Below are experts of layer 3 (counted from 0) of a mixture-of-experts language model. Rows are named router (the router's row for the expert), up (a neuron's input weights, with its number) and show model dimensions 0-63. Each number is 500 + 50 x the weight over its row's rms, rounded and kept within 0 to 999. Numbers have three digits each.
Before each expert's rows: a language model's description of what the expert responds to. This comes from a sample of Wikipedia text that the model never trained on.

# expert 47
It responds to: Commas, and, in, periods after a noun phrase where a clause continues, e.g. Menzies, who; Q60, and; and why.
router:454442527557554455580556457447557556455493478449553466519551542440444464539560558438471445547564542495591506551561462554556555398520476527453558444511442543558554557558447461555474554443543547
up0:654489474519464513430511550532473547511483468530578424502508580446471591518515468549591429495550556470464467538414434529503428544512525448516443569459433476438450481452516578404481457451456422
up1:458567463519469464491582534516585436446465441564459461509495508586509593524519444505499460470417454523528432473457567489557506502566520502504453521615539478501498437528496507599418438550512529
up2:503543621490479514470503463416488452386481459501419509457517588545510455555422423565539404426502426499513548526514579477409441471413573520465463569508535598503484436572433478432552461581403510
up3:502427509522589517399436551571521604538514444495593557543559459440585443481433480423445576479493482523580518468498548475524523556481452521621449502553485529559478418493501443410480490552535537
up4:542553464462580602434504540439555461451491464493582448490483688482547455497554512493491547520547463546589441433553472573399490534539450578520524503477519484531483514519569486486555495552517514
up5:512533452433441443446526574490507419391510463498421499453574618520520494466552495576488564558520412491544464551609481492541470537462494474539484530504526480370460520441550495477499520466558422
up6:509477427495528514600455472509511546486535612483396418452580523420525492595587455565557518544459467517411516561507519476514393553538582452544519600550553414568479582515560569430547527513511490
up7:536634543575511475471614455487451552538539497578566493487465510522432474515461428483513531478595469570503379495445490493459512542503515471513507541408523552550451505515490544474528391518484529
up8:563516487477487493446499474385514579492467419522541461535434537424490501411565463420471525532485580514460426494547536396540547598561506462513550522468449532510458399568491472530540451505507490
up9:544486492471570433512450539497416475543498535456519459552424478451497576524505447499454564563496507479485530558557426612515592475451540404464511496478513533431426512518489493505561454540375508
up10:519514489536424463554495470522450543551487455547446523495593442491431623459430459562400531543473487586439473460543510485492428519523526559538512586534544452435480477419433489512575596526531561
up11:523449495535411398517458508452506465531537547530477478494520473466381552532441516508468480514359467461399515506473509363462514465516616494465502460465501482523455480449535492508536455577538538
up12:450550487470494455469492511486420506642559425483490561494552511565490576567458504509490537538569462550480517516596517521450574618500612525583424486556552513601490438440516484458546385469507476
up13:536465448584545487451510535540420521520546391563492548479523465543527586547574559465617486538456512520603541459472531473525469544538536540480502509539609463555434496472505529477411443623495487
up14:437596511541410624476412570459499412464453489518532503467543497585587490508551459479494445471457442527433486551514481502506501462508469473484437518481573515437550514484538613447501514470517649
up15:430522486458492525498540527377561501550501506615477564512456393517512530461470494496555543511516453463567447517440464402486593448467433549466528529537488451550421448518540529435467477472522575
up16:477564561471496447441558472585549429562421426520489561493543561487471369511476521488439412481547458525443417516482584395508499511465465471580550577498481493537487551399455473450432581581537556
up17:542523390499491518464560521485439480484600489525542511525543538527544494453529479495530522460434447542498473532581493544532501531461487466510519457485534528554504567536415486504553461565499578
up18:460513338371513436500558446528473518567435465483467480551590470539539476514435522455481608512434493475442487514437497386502483493513492496534533570459466476485594541459424490454502483523495477
up19:586583494513480501406481461513434568512526385478503478558585495514475480475436447573460622415486473554484467524522582467469518540539445590461529497432492475525551518462469523648539524570562515
up20:632502529578520528477437519497438442538516585565514520457457531437389445526565372516535538480451482566437550516402475407478354482465493542543430551445485455491522504460488538449503358566519463
up21:503528387414529476508511530517509478563473527523441449483418461548511565579409541429558569553469584559416509425504615420453502582473499434540465517382544489482547424497518470461482473525502473
up22:499526581541535493452454501484492483511498474531489564509547548492525537509457492465562434446511516483544578615525412595538466557511465544494423485445526455579364542532556506431503404572516466
up23:510477520469484510468443483407485524458555447549486549510543543613537501421530463504542531559507463517541495572503561601515520452449487484485516481462579486506529556458483525531547537439574475
up24:500478518453501482486506476524535418472422446482526460442546586439492472516504482536556536489483565522452375437501538477494475494522497567472502582520443447582395470547615482493508482625543514
up25:450445558472471337441507527453457568478526480510505529534445429426510492466543471563666454526488536413443480529510532360525515501452470504496582484532563559475514519568484495491528554481557542
up26:495550513476527589498420484487438591519402480550533526550452535477470509498434560511524478480510435431478548437450481502404494526470523547506516531524569474444410447472543537565631500473480464
up27:522529447445574550559427426524480481452442443497527465397453556564501489424553473648468540545509541413515534405441444464472530514568500518437505603514527519434486482462608453492460479516523530
up28:526526494502530393497505468497467445518470461440477517479414518548524497456469424483542475533401478535447576431439501471495537386427477549591474495599524475446388444484584559538517481578548507
up29:443504540535560521494473443461501377542475549533422516461538529473524439449497477540466551504506413435468454496461560550500505454496439499532491581573537570503586523456523480480463497459546544
up30:514514391452517622515465491471519541580515372500449402480477523537382549543521474510441568497478506484561500426482472637485490507515539448444525482486532532529455500510541499511498507418513420
up31:444440500529461494504489580515508449550546560526596524424477569608482467537433486424524537456546426467610543449497530565457485491455533442539538496549573453538462508374584535515589509485438504
up32:473553500446484500523582488469478473489525529542492530561511450438486486485456401555560491458552509484470453412450493374552516427452562486550412493483482482466494471450459481584511410454493555
up33:488524473538521527478524443549443515544504559533448519500494523450447467610489487607490588439496516484556430491488503494560597555510523414452551539514570527580490540564535502508521462592436495
up34:544567573488485508376563574486491494628617480522518577433503485511498434466485526480503591466471555572504537476604516452430524421499545463519418410528546501445487492503541548489461602516529495
up35:507519515522417446444527398458494558487462450541589473519450553501563384399517501486441561497451513579471507437425502556472447510424512548481473546518521531501464521490526519569558612500493397
up36:556513460443506507534446481525479543570497510457613499498509446526573608405486531582468492506507389533530525453552540497476446477466511449544433495518495482513477533468508520456439540480433486
up37:504568468517521467464470435506503430586530480525471510506466497569532566528528525435576469531524501494555487526564559526522512582439497442431532495535508548477464493410496444551439482485476469
up38:502655600506504488428548460518493467514565459532594524558548482528521528549488563532450536473471492460507426471555660480503422478534466558549573448624476566484525569450484470510555489451538410
up39:515491572456501621495485491465505417536455511449530551397558509499447508529482408491556535464523386546546518482424430565528545400539531564573468468473488419514497573565481571440547662520526474
up40:565503539513424522400461580453440450587449466492495572464417476436430472430481523483543388495447467586478494487478523491493482540518484467485548436499555503466480363367537499484508408562554518
up41:572541543460502492485519504519514479546533512483505602518382474567494497622407561483531568515566499498525504437451554413477538408552449433499478524653570481458539426464560569557423477574395536
up42:529585383548537655516513581570425494577569405543434488460542464530527581533544559551537440529399499466569516485511539485473502486479482349457513456527491501505477463452426402457449469461570460
up43:502373503483396530514468542487542487568497436532373613507472452504430518498536454573498535499444472538621515529534476476522451535517497455580569544557541489451492503519528517513493546639468486
up44:449485520470440637578455487525390481500449410440467494585508485499526562468462461463467444493487455589489470512402541424537577524535461518465500484494516445538552504483503550463442478517550499
up45:563448605487405545498476527568406393587535522495503497419544474524543502452486543422572443542572384527465505451442540481473566532499472556434501534515491442539511493492479448535516487478595512
up46:463465541546471518502569507512431565580497463515569522535550521573554483586503388546511516505483486458475531547527491492506457404531518542580518467524551435509528423595560522496513527596520524
up47:475517454468434457427463551585525529443562540523403485464541450557457465462534510505492541490485452577452562399375532510542454443558521486554471558474597501519441498500502564552506454454492526

# expert 50
It responds to: Final pieces of foreign names and words (Thorn, Chaux-de-Fonds, Yamana), plural s, and following commas or hyphens.
router:456442515558555452576555454442556552452494498448532462532546543449450459528561562435483443552572535490581504557563461553556541390534466531445557446508440537551554553563450461560474554443542553
up0:594541500507469567477445452516486494578497519410373515515465480551610555534470514462465539548467533538534446558513535457439491486496501533518544561574530482482452542543536596468567549412420548
up1:492487503548538468510499451539487424511454511482531492464482468519590469426509530430560551509536518538510494621418545484439517524494503416614375518636488457485485527572538471459512546467578549
up2:509567621469426470488529475468481455548556509641521565562523523589455482499472532466466553523506458401496514541439470453538512516474498534523554530489597537493569546518523366435476513515459450
up3:534553387614534594633480536449465475551497467478457584517517492525485459490455447464402446421540403541435479477538478380470468568593539530432547509566562544502509484461442499439521414518418476
up4:528531504506519457488524526453476546499581485553480634531492472490468502447396556493479476501449533509518558527541539565529517507513471518513534527531538488589535540609484453458416503449427614
up5:535610446509486543455514497538504514463508445471506485454559465490483427487519466406593570386489361554530506440510459528467500433491426595544515467403571530543529488551583623525583446464486557
up6:535492528491457509564534410475486530447486511421558587516554441511553534471521390483506412508531553460510449515523505469533558563532507509422485526481482493442476533554473423514455440543570681
up7:394560457513540501503633512551495442525545482597425547498458467477540471564521466557646596521423497390529546459451591485489412477398503430520476493493520405538558473499558494510433516495470541
up8:486522476474446456515456399497532450474515469490510558562531557456469482507500472497499542544484498457527504467512448453433503536497590438560455461457491551567491495451590505501505485548554518
up9:579473517469507501455471502556476534629521480461437561482443411519521526528509409554533594486538504424440544463529490560432495487548549518546558567560462506496513444532575595481484463465487455
up10:490503451500564497548497487456504576547471526577537545488397518421566614502417474465444556502517483462442479466406464610521524454470499516542422528564582546461532560419485533566479514505456469
up11:455467453486545547531490492521405580414500495495515462476470482447538538506469425509510511552424491499443572507597443462480547518539499491547463488530533584544433523500526510492563593484332441
up12:552529413551538470501464542456409501510519379507473600464507534468567524420438590429502531419541462488564489548556514406395559553563470478527461552470552466433438475523438437579571570506524520
up13:655541557554562429467453458549546421576527471537447460526503534417515441531406523471409442592442457486531488472522573434453488575573501466542473476474524406472551483493548486459460467534496501
up14:536526611550534529443437468515457431482366611509524583507512417482514528527581537468476558509421513451335488461549563432430465590538508410483461484391562494390559557372568519483461476499511477
up15:552507378462567499370508522447523499491537492572429527488445541384459459465477488537400465534505501472434465479492574555497535550429569485467468495471493399518482505449552414472448460509505477
up16:542483556496596407524476526500454518562478500467560430473414532503547524519414478513519592614462520528565431495519460545404458526449516491506528491439483589422475534508544584526498434376470574
up17:431467420468495542460435547557506458513403486556463572554553547506494405451495547423518451451481537454584567514456493451510522512495682545544563573538524429520477506565550568399480443577521499
up18:528485485543472492508462485460487521484569461576533532569452514464508481550488471510522502493553481557527501480538502504600450444551436454430429454491470497519415469516567439446569551435395542
up19:477522443433454410523487463530503537518545607472462507481546517447572413425503436518459401524554500508509526524484438441432489388386536487533537512560503586577566467395539502484558458573534465
up20:487533497426579567428588514452483531483445448497559534436480622430508569531500495538488481551514470476553518503438414548395513527536484523480463533524549512409531537506606511436432510448465544
up21:461549469444478443454597552602461480501482514508434535461530512593600433533480461579548498613506441502500580563502497496537500558540491523548478490441528475462512461555443378555500483544490447
up22:527445462473537601419509460419467445481526370512497503474613521501639576576482481528491573548487477523519543523542525531517412499524490539446399643475546508522463458546552494604467536519523541
up23:519540505514486539511479516512470430487567500476516458497493515535492534609483465441430505483638468500482523510545619484483508495531498433507540606450548459577460524460519601607468534471431564
up24:583572423488529470528564510504429511463479474459543508586453512507539570578527504513403538473459469503541519534504447475419375514461353453495524512409691517553476422443487503469463447464529501
up25:505572409461462449433511411427470536547566590500422501567509479524555455568548536535432487468504561525540517500496468434455422520469449477550528558532519493507506411482536625439493412436560421
up26:488501610463404520484457490544503697511523532446533527589495580434548413540506546546488483546501490575476564449486511507568525598469444465526491524479608551487526464514534460495540509523504442
up27:552491455443476569487525564477490470507578536425487461507604490483430522522501490578520522588513467450519452493427485422456441499530475536488441505426560521483538449422589585603484528597390469
up28:612619543503541503545528544605454454446483527499565497476491449419516520531407463497577452497581387454453525435531532500545604495445482457420494438503553473550476475562489496506472529595471509
up29:537481473539544501533425621486435512594467466556510421438516468475511489535499461583525636512478493510530529539519547570475549518510560486545553530532466472551457450440640473466560551485414580
up30:537502479526510471494478547506545534599493544540574490461492508466544464505505515497418505605571575468543518513570551460525436562565470439533585589492571509501474488564551536547471494566421582
up31:469510429478482480442565491499557506472564540505569471471454396489512497460551437476517462443477546606478450541551460384474414505478471429416531571503482513597430499477445472457417501491497468
up32:611486435433560493423464558529492489494569546541392517495514501473561540500498441493524539436499533523459548495495501460550488490476577486583472470440522525407443538454461461564428642529569444
up33:450544534495454568525431458394396545472477515483503580534482491456603490515490527582511635469488517552549603505518449500496472582516394463444488497531451508573525428504479482502449491477505533
up34:472468482483600453584509547482499463469485575583459570513498567578520425538442500510534549438555575471440525447495561514550374458561455511556567558494569515483531513487631496502426442457463562
up35:534596536491411534441463542470527467439455487503488426517424454518477416545463536474466548603362477553535476505453460486497503528544485460484498503462455401447532532481599485499464476506501461
up36:405507569501506549518514563454462548520540558518597487468556438420587477544484538557420510514493503472462475466465562509492431539566496385469372559412508490476524499459489416530376594546486499
up37:553473537441526507496442381502573525448404464545398494437552473506478569435490491508495529525556375447494436550622542515488513470531473514485542509540561481592543473502528493467549485558388636
up38:517401403474439534411423504495529504525439534480547462494480467523540484467551490491468579530398514488430519512529544522490495518538517408473489551521509501488471435486580593538529613561467477
up39:434539343417520421512533507454437441546464481575568466514498410449519559427442410522437479512547578470544473570488512610462484418503544513523493562538559430439524546456596486568462441512462524
up40:562453385557460491522463507537564460465545515517506554546467485489495463502490406479626420529519491482486510488492573485432503520442498629546415494499538576479458442517473428510462415576532507
up41:469497493487534452535410510482461508461525516539619508442477562538520465448534380490488529554459520570455487491489574446563444575510507390469441483600514503483459497545487472528394556508389485
up42:441532491479533534562487500527468516562477412562558465373515486518527529531517461524459504420540512563519496463511498469472500628608495580447498537521619454540505406466459503490477491439590461
up43:438511450421515400488515550499398473632483502504448383467450534492584424529569483420477492542456548487464483519559507481516535582514444445506542474502591488516452471510508522540537532505459463
up44:508527589434494504464509464495568520463553442461407523513509511503478502465453518556467474428529434479443493504434516458327484487407570533552541532480538614529525415503521522483449445456392547
up45:531435507493492557538446489531443420584480540496582498525478601504564533548561449606497522517423490495508494559461517446575537351553466607616433551436520576557483478455503441522458525561504445
up46:431526418509484515526440495520605512488495419492565499540511549470508515548468574479471481550547555492423501428500562500497586550627571493376488530426533532435511468535469455467505543585482547
up47:515567411525471423632464507557431461468483439521400515567512421494499502495476533530501505479509468526504470471532528462479592488527452530498613458478567473412459502463430576547483443538467519

# expert 51
It responds to: Sentence-final periods and commas after a word ending in s or apostrophe, and German name pieces like von, cher, ben.
router:452442523554555452601559452443561555447498509454530471517553551444442465537563566431495447545566540477588522546562464553556529424525474521454558443499440539556551555558448461558467555443546555
up0:472556523510574476536607546452467537497488529517490617479459523539481483488488505476560510526528452513538515511467564562455463572523504540411593592521453561558490474537513563495578425529421536
up1:503562485554445581443491462496500614548517543487432562591530545480564381455430431516539463561522536545499468468550503474421495467556647479450476412592540443495476514484538531513505547449521469
up2:522525590433587567487472550526592441579492447545403501528438514560401552598499463534499569473438485467456502488471479425477473452602517463551456485602519489530391569542468470439485488662503509
up3:529463560543524541507511463464536365547517568541389585511562603554420574543532483457445556474424515592489491537451500472542452494523473496519522567564486583504466437401426508449469494549461583
up4:512528432560569531465463564617467426492469458513434526502447459499449607513490471488524533505564546464454552433497523502534557497546564447490576476406576550536411492480529526584527474504529453
up5:488525412483467576475564506574393386503535472556501561498489475478474460422497522442543547452473484455431492562523432586452442432437530488539537499451520560518515603499491541549462487468421601
up6:497543519390512482492486565545434485483451535506545482451352473541481545432467471435434479443482492560489552573465432485527529452577490438499536484527513459573482440537479563495596539471519512
up7:561469473572515480452483542425480514488433537591477551537472529493494463427450457512425525445458527470475480473429490468474541476481551551503522531515532414590483438568466489525459375505408603
up8:444546534637431534517560570411558481515439504521502545533499521505483528454577406516388617493484492459532407469527496431511513550502485525435421528503431499533538474534639491478582500525546498
up9:535565478469549493390463534538406492494524478560503474511514509594463604670532528464391496497403569525448471504512513454408436517515517498523541457450514558453543495461496558437480420476391486
up10:442625456415497533554499519480526485484523429574496451555510453494386462542503442519402461509434500496474550506447508479496468532489558413483431551503489443597518430487533500603497461531583559
up11:462425460560506421542461560385490516560539572535631565479482497458408492559482511527482435508522598377451455590448595546465566521494513493476464501451551548550451507494485469589607497457475480
up12:522482446527534462523573476434499482526633451544528542516514452514381460495520500442545457480475513546477425573442431413429571562492554473536531608555506543472577566510491502532494483437499487
up13:568504491506507453458441438519516496539503529542417462528503493529459450494470481546460476463468465553503395463470588463490465490489507472528528470455582468455471418578536463463449466479453494
up14:470523629422548448492487603485493564489546485435486490503483506470564517505450417458544529475556462445427544479439445430461480596467505522479442385547530451514440474470461506523504545461599484
up15:543498498601547435488399472469432563576516433589507511430502559453499528438476503570519517451498556487505496567486599399477542486468493481522477521444494547507515576529501648519432439448463578
up16:404566374444511524507505463545439518427467479561455479549370542562449491470529433491494572551572491490420540478477463467471548543501430530542514562571661433497456481537485454460477541491579520
up17:483502452488591429541529488525423480460533394522468539511476523457493462587488432504456537520530507414529460426379453603504560481517448494567533539554522517506519520479398438460551555529482397
up18:531527456471559483470457399455589485648488451521500446528585468512502504519504467480482552513547426464471525504514517470563508390428486452478483508486484517502491520614534501450481486496480608
up19:500499550532458498541483553480387462507492472526477504516540513567464519600510599493531515510517534540519499553471459447499448418580557557450414502569566518508393433482547559524520525479535417
up20:471485448465520505487474428516467514496452446429564446563471514466517566498496485518469497428506549447564555554487500531432531511406551484384563547508554418445450473492524505459493397445448511
up21:453504458524497434522448532536506427548494555477465418513477367464495515553478578507448559552401445535509502575532446525502536433535517492574561539463515475489571537505519516467459441434477506
up22:524571529531501468408488478508407495528408436517513460496460516632469548439565393551555639459447440498507517460549514560495564514442529508511628539465485512481580487445485486489519497499483528
up23:584481467476445492490459446487436475464436531461510415538488441518499654463470447519442517580487487509519527391379610432485499536541421406591416384413514569469485448463505458454535415530452494
up24:596452529545518579511461489552452442481465452595440489509498456582469508587481503531420528474544428467500543519554553528622438492445467535525481632549519523424455502402470545457490530369500533
up25:627534426536512522478528511479499496551440460533543472517519505445597477468563479484496558521477547543498529504544509490521456478497482519548574593469526516455505420521482547517457521503426540
up26:460575493463525497521427577488446458565478600565472464413455505403497460527504491530445442486426496505536563444495496473484514476455466503504427538514566535517526496523545569413389538527474522
up27:566516484471427551495539415537458611435561540606517482491489512559586534463500472544509501522478528417489501461494424488574610538438440463576441434464497482533530496475615517514445439530474527
up28:456521486587566510482552503544517544559557550448606473534488467531463526543495437521552463454498428534484556494468550480560454475461584531441486516458537552458443509501399562492608450429387549
up29:543540428484496497563477555461579563570504455423497531440500498529476490469518453508549524402501497531506471543522524387490581490524432536526453439468558577472539514506529608528587478536581449
up30:562538413477526433426430479501361498547545529551434528496473456508494520490538572500464488520497487497419497477620519502443488499577481550485657491519622438505504502567588529478496479474478528
up31:497538510481521462407415464483501395453490502528543460483572517553470520517514474544610551512519521515550555483553558542386425567508522496571536454572559488543419491534485467515585612479508479
up32:546562472499448479584542457490519478518594459526542441477475421401474573491547537530570474452497517618482504498580573406581636575493536398599588533505523501471520509505515525450569519480500468
up33:505561463409549494507502464516511524509597503430459600500472508511507464524554504528479555468446470361556508411522514517460539535503474518410531501502531405512486495381430496467581440463503526
up34:608484499494520576481573440569557543465489431496519499563508517644484536550512462561531490586543491566557520527517548520469384501527504405440411461544540579526520464466523490373437452462528462
up35:496431570532494528466496475536540445612418474538486411530464450514455481526511512498513540553498454501578501498464386490408511459408486536518508420398526452517467564420479551444529508446431451
up36:446400445470415514445517500535446487543506519437409505460530498492466442525490458477498553501528559484545514516545487483482398545440550475533572549565575432485498455470551603501526518464418462
up37:497469471482504501510591548591465515577534480497461450466514510531543483417484506455536521505598550546518529596501623504477549439495429513574418517517432484505581505417509477477431464531442547
up38:483481508506481450464496487527435465442539501411488548523556504520544515554447539557481483531563441607600523516501590408444532540494573491504458564548525511510501434476475454578508446519528527
up39:544526485530534493425477476561399487578595530508515342459507513453471481517441463468472492587587489453532492503415478527500472427522522481577507532525543489485471533487551532510502397501522471
up40:553472516522481466511491451483484447461569515464587542515453494537522506457491478547453361490469452433607475503477551450488547544535507525482496545465503442486519534487488546488586462415392504
up41:443485452476491522508421467457477462547492450431431462548568564451493530425478509527490463479458442606423556526457593498502555479469533465489449539476458518457476484465559507436610514508540510
up42:415524512464589576577554538501451517528523488569472511588510435490534501522520558545389601453412469545453499513525470532512569589496517584492479532607484513540527529526578467509566516578523427
up43:507471631470525527505454602457380490571520509497548416470480518462493502519528568438536602551514449533471523419536533523466485544498539465638521514396554506595414457544426522514533505543452546
up44:573500546600593446486519448457537506443433517597603541563459500459526440555481539542570491462478497603433528450465540442416508546515528592526519535494540524540441518485513498437418558519554539
up45:551536559545445515597462455503470418579552561492472541484526489550535549553486437468475525452549457438523478474482533439555462500492471563509445472465491486515545637575518464514457411547547490
up46:531523443489488508447542522620515448486557580538521501531409511553464456477484530421546527519568490523517461533468536478448537476486489432567419493555522523579420625491521554507511536485566465
up47:391493512472491509530452582526398510555535491538456439466601593592532541472505549527461517556422523453412528472427555595498461530440566471553459485524575453548374570516488475468471589454455454

# expert 55
It responds to: Name fragments, line breaks after headings, opening parentheses and numbers in sports and transport lists, such as Erickson, Proisy, Railway.
router:458443518558554453570557460447559561447491463447535468527544545448442469543562565434460443549557537495579515544561465559559571426530467521467557442509444533557557555564447459558474553442539559
up0:524467502433449482528560606450446414497508461541471548564532449529481439459445487468519564575544504523466509399503517432463499534466553482570494595573525545427464528574486457528493486552599512
up1:498591566471554492411473574453465604516534523568487443487538498514555468457511518445489439509443493498639512486544494466497412447544584579495458545638529460580479548550579529500489484520527439
up2:467382569478515453488484486474439609593568503405493547517473566430547519488481521474412558481509528432480506457523553511460538516511533517533549607444651472516415393418493575509464491504422460
up3:523476489543500474471372477535419649504582523605559471514492538571486465518518422488520491464543584472491524537506478588511456468515489517529509570478558547490459503516518482456552509531486550
up4:517444553512560432467508449592589485510423540490554495546509422425518522424477457480402489531521482553495558551505476429499489396486583487477567613530552504441517528448446604518516438442489444
up5:465495524403422554492459535530513509514477540483457476462540448536561464443559441405625555530481567595530501449481449516448450524546507528453551458532505528456485458471550525490455463583551422
up6:464524571437538491601441464480498524547412486509500584483462432512480469556414489521458414531548384523547482557508457400437524592514497498471491590516533536509414555483587488505481361562605557
up7:534434637548437485517601520512513433541463548400479524406478484478594504521429483509509535497469480525490511558467484489484592606489443555521485456579535510423562510572457603426548473490520505
up8:499490380448544507443509462475470467553443528559491431553539513430525387474625518532522499532594406477540565500505483541583493570509500453500557511456505396533452497486626592506482496586533485
up9:528484492494530665493414523540446472376451432570447512462523515554509508444407505470555519473536490484487455465494522489515501490519456510550537508552449560473482554375495499583492464479446558
up10:459487558461452553444476476509559458515440469444524476422513466481453521516528523553575604456517453515497498489506514456539442461464542524437536513427673475543429587502428547497487476535491503
up11:481529549439497524502542408491523433402411449464502556533511476502589603492439502494464492481596634507512455507464501526555490527507582448484487596583451461553449437480487592510537482453462553
up12:472518467419520493542522517489494533549433461587488519441508599543428497476527487437492474394531547455470520466580497507472503518424469479519423492554549476429479443530556527430465493458497524
up13:395578443485519539579509591443478534521451593462418456461533480517458507536474498558569558517520616447463522529497542473543481480488489503433400471495491575502539431440453478555650453488468518
up14:465557533515493537432435502497427511490436559588477469534493463500514429478544465549445524516380485588440402500449525436436484542485571439522471562448516400536409483453478494560491515501541506
up15:496576472425470536460474541471450505644541471631509504465529467591521520514549488471409506433511456412545495431504564466505444520557464475464556544551517557410551436513561473511471469549561548
up16:470537546507554632478446551565499449479481490453606569496395560564466489491490469455479516520447441499532455453538487382533562537546464501471425541552543473488512567552403535550567535549409539
up17:438574521495527541538436510596475482438546512448489605467497499535540479405608437472468546499464473544458485504555492496561465483513508542454493554471482556480535603472517411543450443476487486
up18:526582517413342432517563489555441551554482491475505528483527600561478514446513459513461543472468453453513496524536422462566398547479479464514548548527560489439486485439440592442493426456497518
up19:521602451515559449562516484505478495544511616525591507436523567573531438438432467480538655540470462452447493529486493557494516573504532463493607484478476389522460385549522511593451552526387538
up20:490574549422498518494511478514389613511542479518514452432416467598513487481570471555536539539545481497563487525556614399464451485497431450506426469455500486454542533506590541506432467577469485
up21:498426490501484594490488518600383437489505388488584493385474460537504458490447503555483412557541444520401582504565435507497551518525568506574440547508537514541439490557552569467565539412460461
up22:420506536497473565511475498440502426498472503534464572459573481527613496448451595575450450516518527516544509495527504463538415567484552506523509564492562502580477464408539522483439444530397448
up23:456521534420459495504486501482458509533467487573456463499525578517534644468578383487497555500512552529516448485464463509569499581511502544481587449535493544420481464499488483522439547454515487
up24:537364452509507481493412546512552588487516393515463457563522537495585516546490494504395411545487524503504528601447405420463478476404545479410504551520523510521559413488512499435497609448530469
up25:429554478508458455478520476540479493578527487492456474438522468511487372475569464570557495458498516478439499547461571555429461537472524460511445491534495462474480532483537440496465472497456442
up26:495518615516475485465496519488341508467513526469558421455497526567481511479564491553491573544465472447482502520592547519421583521474396427449531496472530549454513562468461537529518411493469519
up27:512521570550607534441464513484545518594496464582529470505555490503468531483444507534499546478531455477534552478496451479493433589603560521501516615507496473499357483470504482525521509527476606
up28:510456449551475585472538460416414507534423535444561420429483499489564498534493548504558507489507662579413473472470539458494487367417486534561501541493475495521355461470471499473442451544502480
up29:485551546440588502503566509508448563549474511445441509471498512497502476575561496525570567447554501520565519479468555499491544482510563475536563564475560576396467433486511505460568510498519509
up30:504478502458566549513466539533468533471493530462609520493512493608579411492574518422444479538546539447481489555527531489448559516454550442507495569512493420487438529448552497491469566413456509
up31:491582504491503467471457517587476493557511450473521409533563606552576394471525480478620500558510497503522473479443506442429569520388533491549442507530437512478508560494468521515523487580563528
up32:473477470547468521523402425509448469449507467511443550377468464555468525461503463599471435472434583450531529516560543433461456490498508426558502527466462527468476542531534517429499546427458511
up33:552494555454486482567473531515432516527516505573448456564536506419470482411459427472509567527534483595536589486452487471488584494440524539480421463480508551457525536494638531452571561528456467
up34:478540517532470450565465553473517493533492563510552576618506541558597524444529491380467439503597423544545515485475555515447506444475458511466453541430544501527415497481498568385489483521529580
up35:537510525462463536461407559459543438469474462511430542506480559524456429526407441412555510516462584514482476478441409486479525492516403510496580557478520487472432562491521438470472465519488479
up36:593489467471501488555462494484516539567468598533452452438505604424451558513418507491347495501510565494450453619566583529580521594480576493406435611533492601465484528511541475504491503451472552
up37:483533509549512526472485546464460537504468560506549479500473543503529479370450508455476482548531476497572326450525406501487512463513451494479514518553527491471490493462520616491528555443481473
up38:550513563567518598464493618496461494510480505493517555475554514529543485570499475474509450443423545502575414538477577453553525560479470444461460576591549520551429422538483384436498496538422500
up39:429527385417558554445532455417473580454441494467456580463505506482531507543538471563469525427475492550605562439445582550510460544508579574477421558517509463454621508503506354505513472469493514
up40:544498479533511445499449485552486493550452508521410503462581468464427534425505453517534480564470557563557448508504515406526478500471548484540587552445540513488464538428554492433457527435498462
up41:510540522515558490581383461490389525555609513530480511534533488519526459522532464540441464500375449527540488540560529508507539577533478572540461647423473469550528467515517503515499479474579469
up42:561444499416486617495497548496486484524500469517491438542558501540502466474412501539542570447518459459498506537511535513549570550528483526556465542614527481553494424529499534508486470551461478
up43:547522495505419458482598532535553431496457419479502495526516474441430623514502533549497464524458500545557491559488546587492521515580501513464490534411478505508388496476459523541480461522524513
up44:523513514519460597597545509526506527513568540560487428474577474564595432578569426468453538595525520567531471475353542413515489459593539581410507590502505484480462496488548476516411455500496519
up45:527494470517578500546491555537488470497519567531470439532538465595566552528519472478474469499400488597555528531604563466468454467464540473495568551471529506496516455581570529459508501523458458
up46:480516509519481485542429484511529481561551511474577532482460493561485498571454392451471526518444611476489540491484480479504457530534450606636479497579558490527495567427599641483462502395469464
up47:506602505461589520486561479522506547402492439466587496566597465473467524489467521441624488452574494471471469522410572442486570587541510424475538453424560529543549494426529549491414515532530501